Below are experts of layer 8 (counted from 0) of a mixture-of-experts language model. Rows are named router (the router's row for the expert) and show model dimensions 0-127. Each number is 200 + 40 x the weight over its row's rms, rounded and kept within 0 to 999.
After each expert's rows: a language model's description of what the expert responds to; "gets" lists some tokens that make up at least twice as much of what it gets as of all text. This comes from a sample of Wikipedia text that the model never trained on. Tokens count by the router's weight.

# expert 25
router,193,236,110,207,224,227,222,233,189,164,105,176,231,205,197,204,199,180,179,206,210,260,243,208,177,259,150,200,171,196,146,192,245,249,175,187,203,227,185,175,204,248,115,204,171,235,86,232,208,185,184,195,252,204,163,228,217,193,197,206,159,176,179,246,240,222,223,309,178,219,218,267,174,335,169,224,184,172,225,228,127,168,217,269,208,156,259,284,217,198,230,191,186,208,230,206,151,241,156,183,231,278,183,157,180,203,149,147,155,239,259,228,159,215,252,201,160,202,195,186,180,238,225,267,129,183,144,212
Description: Word-initial F, f, b. Single first letters starting a word, mainly f/F, also b, e, l, as in frame, five, fighting, boost, earth.
gets: " f", " F", " b", "f", " e", "F"

# expert 0
router,177,198,245,198,147,236,208,239,169,171,187,193,247,276,173,236,230,216,164,158,263,179,244,174,175,242,215,205,171,211,195,189,163,308,175,172,233,264,226,186,200,233,212,253,148,212,131,210,189,193,156,192,215,236,150,244,251,216,200,217,194,190,203,280,192,204,158,284,171,235,170,266,190,329,191,251,149,230,173,273,135,198,220,259,228,189,218,237,246,165,305,185,164,212,175,227,141,238,119,174,233,228,165,187,263,156,148,170,196,229,271,227,138,196,235,161,182,185,211,195,165,229,239,245,195,214,186,163
Description: Conjunctions and relatives. Clause-linking words after a comma, mostly and, plus but, while, or, that, which, who, and ampersands in names.
gets: " and", " that", " or", "ly", " s", " which"

# expert 9
router,190,269,194,184,231,219,239,265,139,152,157,189,261,236,135,224,196,205,169,187,189,208,268,180,156,275,194,239,160,196,157,228,215,233,157,198,164,222,179,208,238,246,155,235,161,239,130,199,179,159,188,212,227,227,170,261,259,242,210,198,161,163,216,240,230,198,227,294,153,253,233,262,227,307,196,200,240,227,168,227,150,164,216,249,246,171,272,276,194,189,241,163,177,207,217,228,162,256,143,214,243,253,161,165,168,173,145,184,164,233,252,227,149,263,256,169,209,234,153,162,159,273,192,222,134,201,181,192
Description: Capital word-start pieces. Capital word-start pieces and the fragments right after them in names and terms, such as L in Landmark, S in Pan-STARRS, ri in Hendrix.
gets: " L", " S", " G", " H", " St", " W"

# expert 52
router,189,239,171,216,213,208,240,242,166,169,160,184,266,253,165,219,206,189,209,172,190,227,274,198,181,271,189,225,176,198,148,208,238,245,171,210,193,242,192,208,217,240,167,233,169,234,134,221,199,175,178,185,241,227,190,248,260,230,192,187,163,166,208,254,224,216,229,297,177,259,201,275,192,353,188,226,209,211,210,230,140,184,244,249,221,163,274,300,222,162,250,152,150,198,219,200,145,264,162,193,248,237,162,159,187,178,151,185,153,247,300,228,133,235,241,170,201,216,172,186,168,272,215,229,146,198,175,195
Description: Punctuation and table separators. Commas, pipes, slashes and parentheses in tables, lists and dates, plus byte pieces of Cyrillic text.
gets: ",", " |", " ", "|", ")", " s"

# expert 2
router,247,173,193,228,225,194,183,145,246,182,218,198,210,176,183,113,164,142,170,232,188,177,184,109,215,130,185,159,187,165,143,183,187,193,208,212,226,159,191,146,158,173,298,176,196,236,212,166,140,267,258,274,212,257,181,244,175,167,200,176,229,201,238,216,139,237,166,184,202,229,220,221,181,176,209,197,134,173,161,235,145,247,184,230,172,218,158,186,112,226,157,205,200,198,276,249,239,184,173,208,228,189,156,229,151,175,234,202,207,173,100,124,167,141,115,200,233,121,221,159,246,224,148,228,138,134,201,244
Description: Vowel-led word fragments. Mid-word pieces like as, ac, anc, enc after a consonant start, as in smashes, pregnancy, frequencies, masks, cases.
gets: "as", "ac", " C", "al", "enc", "us"

# expert 29
router,203,219,182,197,232,215,236,253,172,163,169,173,268,264,176,226,198,175,190,192,176,257,285,191,187,261,226,209,191,196,151,180,240,259,189,205,198,227,185,209,211,231,167,236,173,229,151,230,201,178,179,194,237,193,165,230,259,232,189,190,188,145,204,255,222,217,234,297,171,233,203,278,203,332,189,223,183,217,186,257,155,184,217,250,206,149,281,307,257,173,247,146,148,199,203,211,142,290,161,183,240,243,166,186,199,169,150,199,156,244,282,207,135,250,256,193,207,193,170,167,176,285,216,225,144,194,188,185
Description: In/for prepositions. Prepositions in and for after verbs, such as recommended for, plus sentence-final periods and broken Cyrillic or accented-letter bytes.
gets: " in", " for", ".", " 18", " p", " M"

# expert 7
router,288,177,234,267,200,212,256,225,190,232,200,172,183,174,195,244,222,99,256,159,197,239,236,182,189,222,166,237,240,233,249,215,98,158,161,257,170,158,201,267,110,196,239,191,191,155,195,167,193,215,179,283,242,180,201,177,228,201,154,219,268,178,212,186,199,200,190,166,164,216,205,150,257,184,168,231,176,236,254,235,200,230,137,132,272,209,207,183,201,196,147,188,292,156,204,175,211,131,244,167,210,123,213,165,132,184,199,206,279,246,208,174,211,199,232,214,170,267,198,256,228,157,154,119,235,176,194,219
Description: Non-Latin bytes, J-names. Raw bytes of Hebrew, CJK, Korean and accented letters, plus pieces after J in names such as József, Jack, Jan.
gets: " ", "d", " de", "ust", "ud", " would"

# expert 11
router,169,243,203,240,243,163,230,215,139,182,240,130,169,216,142,320,211,192,213,191,201,263,172,264,164,206,220,241,159,195,83,162,244,215,200,163,222,238,208,201,243,231,167,196,155,195,108,229,281,219,180,165,215,233,252,251,214,197,188,287,180,172,262,217,228,216,224,228,193,221,154,245,180,270,164,200,268,158,238,180,220,180,234,200,172,175,246,264,233,160,185,196,189,228,178,299,121,215,148,161,141,245,237,195,211,201,154,147,223,208,268,250,240,176,206,194,196,268,224,223,220,236,216,212,162,209,188,221
Description: Letter b pieces. Word pieces holding the letter b or B, mid-word or word-initial, such as the b in incumbent, battle, Brazil, bibliography.
gets: "b", " B", " b", "B", "ib", " f"

# expert 10
router,195,158,198,243,255,205,231,204,215,230,130,244,246,108,251,108,183,222,232,260,247,244,141,231,235,191,183,211,233,236,228,162,163,149,202,242,147,233,268,218,208,173,213,146,232,234,240,221,244,226,224,256,192,219,222,205,184,234,213,258,215,185,253,249,191,193,160,190,199,213,108,199,228,142,110,214,229,189,213,151,154,216,111,151,242,170,151,145,254,174,147,239,260,248,240,159,202,183,160,169,253,203,205,217,234,284,314,195,230,226,183,237,181,195,202,172,223,197,227,169,196,207,153,140,192,189,249,196
Description: Mid-word stems before suffixes. Middle word pieces that come right before a suffix, mostly after prefixes like ex or m, such as exp-ect-ed, m-arri-ed, polit-ic-ian.
gets: "it", "ed", "ic", "is", "ess", "ut"

# expert 33
router,196,250,213,214,161,161,168,201,203,208,238,182,218,186,137,180,218,175,133,198,206,270,232,131,242,254,246,125,125,252,265,257,267,187,250,155,190,201,205,227,124,180,175,206,179,214,115,297,231,195,221,164,175,136,247,193,198,185,195,252,164,200,253,215,220,208,149,201,189,200,219,147,187,202,208,163,277,224,259,149,217,163,151,194,222,234,255,256,186,278,181,220,156,206,94,225,190,210,159,196,177,154,211,207,111,187,239,214,146,204,200,276,165,222,240,233,170,160,223,152,256,179,213,183,179,263,216,184
Description: St and consonant onsets. Word-initial consonant clusters, especially st/St (station, Street, Thunderstreak), and also sc, sh, writ and mov, plus stem pieces like ild in building.
gets: " st", " St", "st", "w", " K", " sc"

# expert 31
router,281,270,212,194,223,193,197,158,219,157,263,184,187,233,174,152,241,218,228,201,206,159,177,243,235,182,216,232,176,213,253,225,233,174,268,184,216,160,243,98,198,221,200,238,221,200,234,93,207,149,225,177,298,229,165,223,221,182,236,250,194,219,261,171,225,222,141,176,180,193,169,187,200,171,209,161,160,194,213,186,242,203,154,137,147,211,240,192,184,172,269,132,188,193,173,85,234,144,267,163,193,222,247,254,217,201,264,235,243,236,122,255,191,149,215,159,114,222,202,198,171,188,142,158,196,141,185,174
Description: Letter g pieces. Tokens containing g such as g, G, ag, ig, og, ug, as in images, messages, Chicago, indigenous, garrisoned.
gets: "g", " G", "ag", " g", "ig", "G"

# expert 45
router,134,203,105,235,243,194,218,236,164,181,178,129,242,224,167,220,189,183,218,180,168,204,283,190,179,239,209,187,179,237,184,187,259,223,173,187,173,213,228,228,201,233,173,205,142,231,153,210,187,151,234,192,221,188,196,201,256,226,183,212,188,164,214,244,215,214,242,292,193,227,199,260,197,335,194,220,193,233,202,245,149,181,242,255,205,157,254,334,202,151,287,147,160,170,212,183,137,249,157,169,210,226,186,175,249,145,155,194,151,253,256,257,166,221,234,184,178,229,137,205,177,292,192,231,155,183,187,184
Description: Sentence-final punctuation. Periods ending sentences (also ". and ).), line breaks before headings, and colons or semicolons closing clauses in prose.
gets: ".", "\n", " d", " O", ").", " =="

# expert 12
router,241,207,176,122,208,223,237,219,165,180,101,188,172,221,163,215,224,214,203,258,169,186,233,210,209,247,156,155,219,189,111,152,241,246,184,284,225,202,226,179,176,180,182,206,182,211,175,193,231,171,98,163,217,148,229,293,214,200,159,121,233,189,219,211,239,179,235,230,219,261,244,292,148,212,151,216,264,155,186,225,174,192,208,196,185,158,169,251,215,164,184,148,169,224,244,227,186,210,185,236,227,275,178,204,95,85,180,155,196,206,223,304,175,225,195,209,196,241,189,253,190,185,234,194,171,238,234,234
Description: Brackets, quotes, prefixes. Opening parentheses, quote marks, score hyphens, and word-initial prefix pieces such as un, dis, re, sub, com.
gets: " (", "-", " \"", " re", " un", "'"

# expert 21
router,208,233,165,214,230,230,235,252,168,174,154,170,264,253,178,216,199,177,191,193,199,220,264,198,175,278,189,235,169,224,143,215,223,253,168,216,195,253,161,215,224,226,169,215,168,238,124,224,192,188,213,191,233,223,168,242,260,253,199,200,148,167,204,253,241,204,230,293,169,245,207,280,222,349,189,214,228,211,215,248,150,186,225,261,220,158,256,293,209,157,272,163,165,198,194,230,152,271,152,192,229,248,151,174,208,174,159,169,166,251,279,223,149,236,259,166,197,206,186,189,161,262,211,221,146,207,167,199
Description: Function words, word endings. Mostly the word "of", also to, the, and, or between phrases, plus endings like er, et and percent signs; sometimes Cyrillic bytes.
gets: " of", "er", " to", " the", "%", " and"

# expert 42
router,134,248,207,201,239,224,203,295,183,149,197,241,187,254,154,216,243,195,224,212,158,161,252,210,231,220,189,213,201,218,231,150,263,178,186,143,210,221,134,276,225,228,151,238,195,228,184,291,240,206,262,229,173,194,207,166,211,186,197,181,214,209,240,220,234,139,228,221,211,221,135,233,169,192,166,194,205,186,275,171,230,211,208,183,163,155,213,264,209,206,209,147,236,148,265,328,129,240,160,193,204,182,173,199,197,232,231,234,261,211,273,88,158,207,224,172,186,263,157,182,198,285,249,137,161,205,211,156
Description: Letter e pieces. Word-internal e and syllables like Re, De, Se, Le, ine, as in sp-e-ech, entrepren-e-urial, J-e-fferson.
gets: "e", " re", "ric", " Re", " Le", "ine"

# expert 6
router,207,229,198,226,188,212,220,224,181,179,168,157,250,271,176,239,176,184,225,218,169,167,223,186,207,278,207,284,162,179,155,176,260,259,195,180,146,247,137,199,229,218,205,238,152,251,123,237,183,195,201,202,220,205,196,243,235,213,216,172,171,177,199,243,217,200,214,288,164,250,196,257,216,348,225,216,274,210,215,205,152,201,264,226,171,183,248,295,210,168,258,173,126,194,179,252,190,224,162,210,252,224,185,184,197,179,146,224,148,256,235,284,131,201,228,181,144,244,135,210,183,254,195,216,143,239,170,227
Description: Determiners before nouns. Articles and possessive determiners, chiefly the and The, also a, this, his, their, usually after a preposition or sentence start.
gets: " the", " The", " a", "The", " G", " this"

# expert 61
router,262,167,181,245,244,204,214,192,176,267,167,172,246,226,209,259,237,171,269,208,288,174,284,265,210,267,175,201,229,226,170,213,215,231,182,187,146,241,217,181,232,197,130,188,249,200,153,186,169,173,183,196,242,180,218,164,162,202,162,139,177,177,150,162,257,249,150,201,172,192,124,224,269,269,249,157,263,221,203,213,170,197,173,151,242,182,182,148,186,171,270,208,182,193,116,144,207,205,256,302,156,239,173,161,196,216,154,208,131,167,212,227,204,217,231,105,185,232,224,177,180,225,223,224,200,128,135,189
Description: Coordinates and along. Degree, minute and second signs in coordinates, times after digits, and -ong after al- in along, alongside.
gets: "g", " to", "°", ")", ":", "′"

# expert 35
router,228,215,195,254,165,269,208,175,170,239,196,281,187,206,152,264,218,121,201,224,156,148,164,208,259,196,196,246,235,179,187,245,126,181,181,234,200,226,158,274,152,185,244,160,181,153,222,151,238,154,204,192,218,82,203,180,257,224,206,167,259,232,159,208,141,226,143,160,177,162,272,167,195,169,207,183,156,112,223,259,237,199,142,179,287,283,189,223,205,208,203,240,234,180,162,216,183,204,196,224,153,189,162,172,156,205,174,222,193,205,205,109,199,245,173,173,123,189,165,247,195,167,171,115,248,179,221,195
Description: Foreign surname pieces. Inner pieces of foreign personal names in tables and lists right after an initial capital, like G-od-olphin and Gut-ier-rez, plus he, can.
gets: "–", " He", " he", "ar", " an", "l"

# expert 15
router,255,238,167,226,182,285,218,263,158,183,188,199,238,259,150,240,282,193,200,225,178,279,230,212,160,196,250,213,179,182,204,172,199,202,178,232,220,179,233,182,226,231,189,195,175,236,166,219,149,195,169,162,170,186,204,234,240,179,232,195,190,225,180,205,268,253,235,255,199,278,202,253,216,295,157,197,170,254,210,214,113,199,203,248,190,197,239,306,137,175,235,200,142,246,162,304,171,197,205,165,245,241,221,196,178,222,150,271,186,282,281,229,177,226,229,137,247,193,140,221,246,269,233,232,186,207,208,232
Description: Letter v and relatives. Pieces containing v or w inside words, such as engra-v-ed, ele-v-ation, Flu-v-oxamine, plus capital W and V, and clause words like which, that, would.
gets: "v", " W", " V", " w", " that", "–"

# expert 36
router,173,229,186,226,284,131,190,211,149,146,148,170,212,174,199,221,264,159,178,209,233,167,240,199,181,211,204,214,187,180,241,180,267,250,159,235,230,218,210,231,207,208,161,193,195,179,168,204,194,253,140,186,165,215,179,197,218,195,232,230,205,180,213,201,208,213,217,250,213,236,173,221,211,323,202,242,103,224,277,268,151,170,236,227,188,185,297,280,202,211,235,229,194,205,199,195,176,217,163,216,268,253,140,142,227,205,223,118,177,254,231,123,209,233,272,104,191,177,203,178,245,261,148,254,156,119,180,194
Description: Letter a pieces. Word-internal or final a and endings like ia, ica, ina, as in Bet-a, are-a, Mich-a-el.
gets: "a", " F", " e", " f", "ia", "i"

# expert 44
router,181,241,172,215,223,221,238,247,172,167,155,187,266,253,168,236,213,196,204,187,184,229,273,198,178,280,204,221,178,206,145,201,233,250,167,212,187,237,181,206,224,235,165,239,156,234,134,225,203,173,189,196,239,209,183,256,250,225,191,190,167,153,204,249,228,213,232,302,162,247,206,273,205,340,186,226,218,222,201,227,140,181,238,253,215,161,268,305,220,159,254,152,163,200,207,215,143,274,159,184,241,244,164,158,193,169,138,176,158,243,284,221,134,229,242,178,189,211,166,169,173,272,209,225,147,198,179,201
Description: M and B initials. Word-initial consonants, mostly M and B, that start names and words after the, commas or table pipes, plus ic in official.
gets: " M", " B", " m", " b", ",", " S"

# expert 57
router,176,246,170,205,220,223,235,252,159,165,155,193,268,264,160,224,207,184,182,174,194,241,272,194,181,279,202,225,166,207,142,213,223,236,168,210,181,246,185,210,231,249,175,237,164,237,126,221,193,173,184,200,247,216,170,262,252,235,196,178,164,156,206,252,217,212,221,303,157,250,219,274,210,321,192,223,220,238,191,231,155,170,228,253,229,166,261,298,215,175,253,152,160,206,215,206,152,262,151,194,238,257,161,158,185,168,143,182,156,227,284,214,138,229,236,172,197,204,158,164,166,271,207,226,140,208,176,208
Description: Capitals after names. Capital initials beginning proper names, titles or words, such as P in Playboy, E in Evert, B in Baird, and middle pieces like iet in Society.
gets: " P", " M", " N", " f", " F", " C"

# expert 39
router,249,157,156,171,183,145,257,218,199,276,213,180,206,134,261,185,211,230,234,241,323,178,157,174,186,145,191,257,191,202,236,139,205,199,223,249,213,252,225,266,235,130,174,197,198,266,224,239,177,176,203,199,109,206,153,199,139,216,196,268,205,191,204,201,165,199,137,166,223,199,233,170,214,190,181,157,186,195,186,159,176,220,183,187,203,201,121,169,244,263,126,194,203,210,203,162,203,176,161,209,202,217,328,239,141,207,246,190,140,215,174,209,150,151,171,194,233,214,290,179,189,247,170,109,232,217,193,263
Description: Word stem middles. Middle pieces of Latinate words after a prefix, such as le in example, ist in consistent, and fer, ign, port, clud.
gets: " ", "fer", "ed", "ar", "ign", "p"

# expert 5
router,139,255,207,164,208,199,240,214,166,190,167,180,264,234,163,244,214,183,192,156,184,224,261,189,168,303,218,214,197,191,141,206,276,213,168,197,168,262,188,168,206,251,144,255,125,217,126,206,192,166,201,213,220,212,211,243,213,212,165,190,146,161,219,247,235,199,230,277,144,237,186,252,207,315,185,253,219,202,213,246,158,194,245,243,211,187,225,268,212,189,234,179,153,238,236,243,167,275,172,185,263,224,187,145,170,203,137,192,150,198,315,169,131,211,234,194,184,198,151,182,149,267,194,237,144,191,147,196
Description: Clause-boundary punctuation. Commas and closing quote-commas ending clauses in biographies, plus closing == of section headings and time words like when, where, season.
gets: ",", " ==", "),", " which", " time", " where"

# expert 22
router,281,149,223,202,231,170,117,159,213,189,162,187,176,229,185,189,238,257,314,327,226,129,179,211,157,132,168,265,225,147,165,249,194,227,140,235,191,263,158,248,182,189,164,176,219,187,146,184,216,224,154,104,253,194,194,193,206,193,197,213,197,257,246,194,228,286,162,210,245,179,222,159,221,248,147,218,213,268,185,154,168,135,230,216,191,248,164,230,171,238,186,199,199,216,249,224,172,211,184,226,202,131,266,213,205,203,181,250,252,227,194,177,243,168,202,155,221,247,217,240,196,180,227,131,192,221,257,228
Description: Inner consonant pieces, the. The word "the" and single inner consonant pieces like t or m in mid-word, such as recap-t-ure, accom-m-odate, though-t.
gets: " the", "t", "ent", "al", "ed", " th"

# expert 46
router,216,120,103,187,137,235,192,234,216,242,225,183,225,141,232,219,259,138,177,163,115,194,158,206,222,206,287,166,189,164,180,226,132,232,219,182,254,229,195,176,218,190,201,181,202,185,203,218,143,239,117,169,209,213,209,210,192,143,245,95,203,231,198,173,174,222,256,173,218,223,224,267,228,168,189,274,171,239,145,223,180,233,210,171,236,170,175,203,217,183,195,284,174,275,144,199,178,157,262,183,198,204,225,136,188,310,221,266,267,179,201,211,264,222,203,203,245,138,156,231,229,196,217,206,251,259,212,210
Description: Vowel o, ro, pro. The vowel o and pieces such as ro, pro and io, often after consonants, as in mush-ro-om, Th-ro-at, word-initial pro.
gets: "o", "ro", "v", " pro", "i", "u"

# expert 4
router,179,207,259,180,172,188,236,156,151,184,201,202,125,151,201,199,221,239,210,161,173,210,171,248,207,230,194,224,192,199,243,169,192,271,201,246,282,209,221,233,138,140,201,173,205,207,259,238,171,128,212,148,208,255,136,188,213,183,266,259,237,215,199,197,81,227,197,181,152,179,237,221,143,159,196,152,143,211,208,127,204,223,219,199,201,219,198,150,127,252,161,279,278,184,88,239,216,235,264,125,130,238,231,195,198,192,246,206,180,154,214,147,193,175,186,189,225,225,234,231,164,181,210,138,200,262,153,224
Description: Name-word middle pieces. Inner pieces of proper names and places, often after Sh or Sc, such as Sc-ot-land, Sh-ary-n, Wien-er.
gets: "el", "il", "er", "al", "ar", "t"

# expert 60
router,258,210,214,205,190,176,231,167,200,219,229,249,239,228,196,191,169,223,218,175,160,178,156,279,169,181,255,208,145,241,203,167,239,254,186,192,144,162,217,212,220,198,221,151,290,171,227,192,126,259,137,214,199,157,156,177,210,152,257,165,198,218,223,197,186,182,136,221,176,171,169,128,150,203,210,239,128,217,218,191,166,257,137,202,209,238,207,194,155,157,233,276,238,197,268,315,238,149,246,167,218,189,239,192,170,185,222,211,269,175,150,266,201,142,241,297,244,230,184,251,237,177,220,155,255,225,114,185
Description: List field starts. Tokens opening lines in dash lists and credit fields, such as Written by, Editing by, table rule rows, plus ch-ie-f, ch-ar-acter.
gets: "-", " a", "u", " R", "ar", " w"

# expert 49
router,198,239,179,214,221,219,231,241,175,172,162,190,268,259,161,227,212,187,205,182,189,230,274,192,181,275,209,223,178,206,141,201,243,247,168,208,198,243,182,213,215,237,166,235,168,234,135,220,202,171,183,193,234,201,186,248,253,228,181,186,171,159,206,246,229,210,233,299,172,246,207,277,199,362,179,230,208,228,212,230,154,183,233,255,220,164,274,301,227,163,248,147,152,195,208,216,144,277,166,193,242,234,171,162,187,169,148,184,158,251,292,228,138,230,246,179,194,201,166,184,166,272,206,226,144,198,177,190
Description: Commas, months, table cells. Commas, newlines, colons, digits and month names like March, July, plus word pieces inside table headers and cells.
gets: ",", " in", "\n", ":", ".", "3"

# expert 8
router,180,271,178,237,201,224,224,263,162,186,142,158,242,227,159,199,194,208,200,178,232,199,274,196,144,297,199,194,191,177,192,187,214,210,164,235,191,241,179,214,200,248,175,225,167,237,147,231,239,161,187,178,200,181,184,283,259,222,239,179,147,177,175,230,255,237,251,267,172,218,162,300,180,319,168,217,220,212,207,213,187,166,194,246,216,126,265,279,192,175,233,170,149,227,223,197,146,236,154,198,245,226,197,185,129,114,133,165,142,203,276,194,154,244,245,175,195,205,136,201,177,251,202,215,156,239,232,240
Description: Line breaks, openers. Line breaks after article titles and short descriptions, plus opening parentheses, quotes and articles starting a phrase, as in "= Craft in America =".
gets: " (", "\n", " \"", ",", "ak", " a"

# expert 28
router,185,203,221,207,181,121,206,147,159,179,175,252,182,144,233,195,170,218,201,183,135,204,232,175,216,295,261,241,153,200,165,179,231,206,248,181,224,250,191,234,183,192,311,137,174,199,167,210,162,152,160,242,198,204,183,204,219,164,176,259,232,258,151,239,145,212,70,200,192,210,254,243,161,205,256,143,147,215,230,237,179,208,107,220,181,194,255,130,215,227,196,221,220,226,219,127,177,228,229,115,173,217,168,193,168,202,257,173,230,132,121,250,183,225,228,167,176,179,268,229,217,225,227,157,202,204,204,251
Description: Ar/ran/un syllables, scripts. Pieces such as ran, ar, un, le inside words like shrank and Strange, plus byte pieces of Thai, Devanagari and Japanese text.
gets: "un", " Ar", "ru", " ar", "u", "oun"

# expert 32
router,135,226,127,208,226,193,211,237,190,157,171,133,240,212,161,212,184,165,231,154,189,175,260,173,192,268,173,177,186,232,174,194,270,241,176,177,174,221,257,200,174,205,155,215,158,219,145,227,182,128,228,208,212,175,191,217,255,245,187,218,176,171,170,233,216,223,213,291,172,226,221,255,181,342,205,230,199,238,209,244,132,189,247,234,231,147,270,325,205,157,252,161,184,194,236,161,126,237,163,172,208,222,192,174,240,146,172,168,146,248,255,240,136,219,211,174,162,222,133,194,193,270,196,231,162,187,190,178
Description: Sentence and section ends. Sentence-final periods, line breaks before or after section headings and closing ==, as in "==Economy==", plus lowercase word starts.
gets: ".", "\n", "==", " O", " ==", " o"

# expert 37
router,141,236,276,198,243,169,165,194,211,206,205,242,180,215,130,215,149,144,198,209,248,182,237,248,171,203,248,189,172,220,151,225,218,228,109,125,180,130,209,162,228,210,219,196,150,183,192,184,134,207,196,171,250,193,231,215,212,137,182,231,178,208,236,174,258,275,250,241,152,252,206,167,198,162,186,190,232,207,180,165,158,216,205,185,220,131,199,170,146,228,232,151,195,209,201,162,195,219,203,146,205,203,203,136,176,123,156,205,154,169,200,171,161,252,199,142,95,200,108,248,273,228,249,276,211,210,151,85
Description: Inner syllables of names. Second pieces of proper nouns and places after B, W, O, as in Battle, Battalion, Oakland, Budapest, Bilbao.
gets: " W", " B", "el", "k", " bu", "ar"

# expert 56
router,229,233,190,245,156,167,230,254,147,192,180,158,214,210,180,288,243,248,248,206,286,282,262,214,274,213,201,177,157,204,150,157,189,198,244,183,215,229,173,166,203,199,186,240,210,252,144,245,161,197,113,161,218,137,193,182,191,210,154,216,197,149,260,257,246,200,171,249,103,234,78,160,195,283,225,229,195,161,171,214,266,205,191,189,191,195,181,162,262,226,176,164,132,255,226,253,250,259,194,217,210,226,197,194,176,207,195,240,171,175,212,165,166,280,280,203,250,170,185,191,220,197,193,205,174,185,152,194
Description: Word-middle consonant pieces. Mid-word pieces after a prefix, especially ord in According, plus ff, cc, f and p in words like Infraorder and encroachment.
gets: "f", "ord", "ff", "p", " F", " n"

# expert 62
router,213,144,234,229,263,175,190,284,126,171,150,194,209,228,134,226,207,131,175,180,196,290,228,225,231,196,181,209,233,296,140,129,119,217,217,206,209,153,236,118,198,159,179,182,223,174,199,235,201,238,175,188,166,217,179,232,244,233,174,205,161,225,198,244,214,159,277,179,231,220,191,218,205,262,180,165,220,196,266,163,135,199,229,204,193,135,235,221,179,154,184,173,212,249,149,191,152,151,157,242,280,181,223,210,236,171,300,244,148,165,121,122,240,248,223,186,215,158,237,205,229,201,242,220,199,170,238,165
Description: Plural and -is endings. Word-final s pieces such as s, ers, ors and the piece is, as in parts, ministers, leisure and episode, often inside tables.
gets: "s", "is", "ers", "es", "\n", " 0"

# expert 50
router,127,177,236,256,223,203,223,231,199,197,179,172,275,200,245,245,215,150,255,168,199,149,166,219,179,246,203,203,188,159,143,167,186,186,235,171,166,155,193,253,179,191,220,225,235,256,250,255,202,141,200,151,282,256,223,167,164,186,201,241,126,262,230,208,198,229,282,198,158,153,295,164,201,142,119,197,200,172,125,198,188,215,209,209,220,214,196,179,188,237,144,161,207,262,209,129,223,201,217,203,124,221,184,182,247,202,205,347,181,268,230,172,274,211,204,253,205,220,128,225,159,188,183,201,214,208,180,178
Description: Table pipes, ard fragments. Table cell pipes in sports and results tables, plus mid-word pieces like ard, ov, inal, ev, as in GeneCards, ward, Hard.
gets: " |", "ard", "ov", "ian", "inal", "ev"

# expert 55
router,145,252,236,154,239,155,182,182,208,176,209,112,209,186,244,175,119,244,142,235,192,227,229,127,184,249,145,210,208,263,160,212,201,248,179,207,183,257,213,167,200,220,201,144,229,238,158,215,277,233,147,138,161,247,227,175,253,190,163,238,146,175,214,200,177,197,249,255,185,204,221,228,207,242,136,197,169,138,189,189,210,229,236,215,208,198,193,198,264,179,272,180,237,179,199,186,196,191,163,199,232,163,137,150,93,116,171,186,126,192,225,251,125,204,243,216,140,202,196,166,147,205,183,262,170,266,182,287
Description: List and -ist pieces. The piece -ist in listings, assistant, list, plus word-initial t, T, H, ex, count after articles.
gets: " T", "ist", " t", " H", " ex", "T"

# expert 53
router,161,215,220,245,232,235,237,250,171,191,270,156,276,196,171,234,211,169,169,316,160,178,194,208,178,267,165,215,147,228,253,258,161,274,178,210,140,171,186,197,202,189,212,223,263,221,210,243,238,139,138,267,168,205,220,206,203,169,211,175,230,221,216,175,225,178,237,199,201,248,184,254,235,236,197,172,197,176,226,227,267,194,198,192,190,231,179,262,189,137,267,132,237,229,219,177,164,236,162,217,243,192,121,192,211,227,150,191,244,220,253,188,234,221,188,141,169,176,254,192,98,220,238,166,190,257,266,78
Description: Modal and auxiliary verbs. Auxiliaries and negation like be, not, would, can, was, infinitive to, plus contraction t in couldn't and the piece ill of million.
gets: " to", "ill", " be", " was", " not", " he"

# expert 47
router,160,199,183,215,216,204,247,255,192,144,182,236,266,272,168,217,201,201,166,211,169,205,245,184,175,271,187,192,181,206,141,235,193,297,177,209,182,245,211,233,222,228,183,225,162,253,148,198,216,193,174,177,231,197,188,235,252,214,173,167,159,170,168,243,246,213,213,300,176,233,201,267,216,333,209,232,201,225,223,249,145,179,225,244,228,136,284,294,210,165,239,174,170,179,203,205,157,280,175,179,248,247,171,175,194,162,142,195,148,236,283,231,132,250,257,181,166,198,153,188,198,270,222,212,148,193,158,209
Description: Numbers in tables. Space-led numbers in sports and statistics tables and lists, such as 23, 34, 28, plus year pieces like 199 and 200.
gets: " 3", " 4", " 1", " 5", " 6", " 2"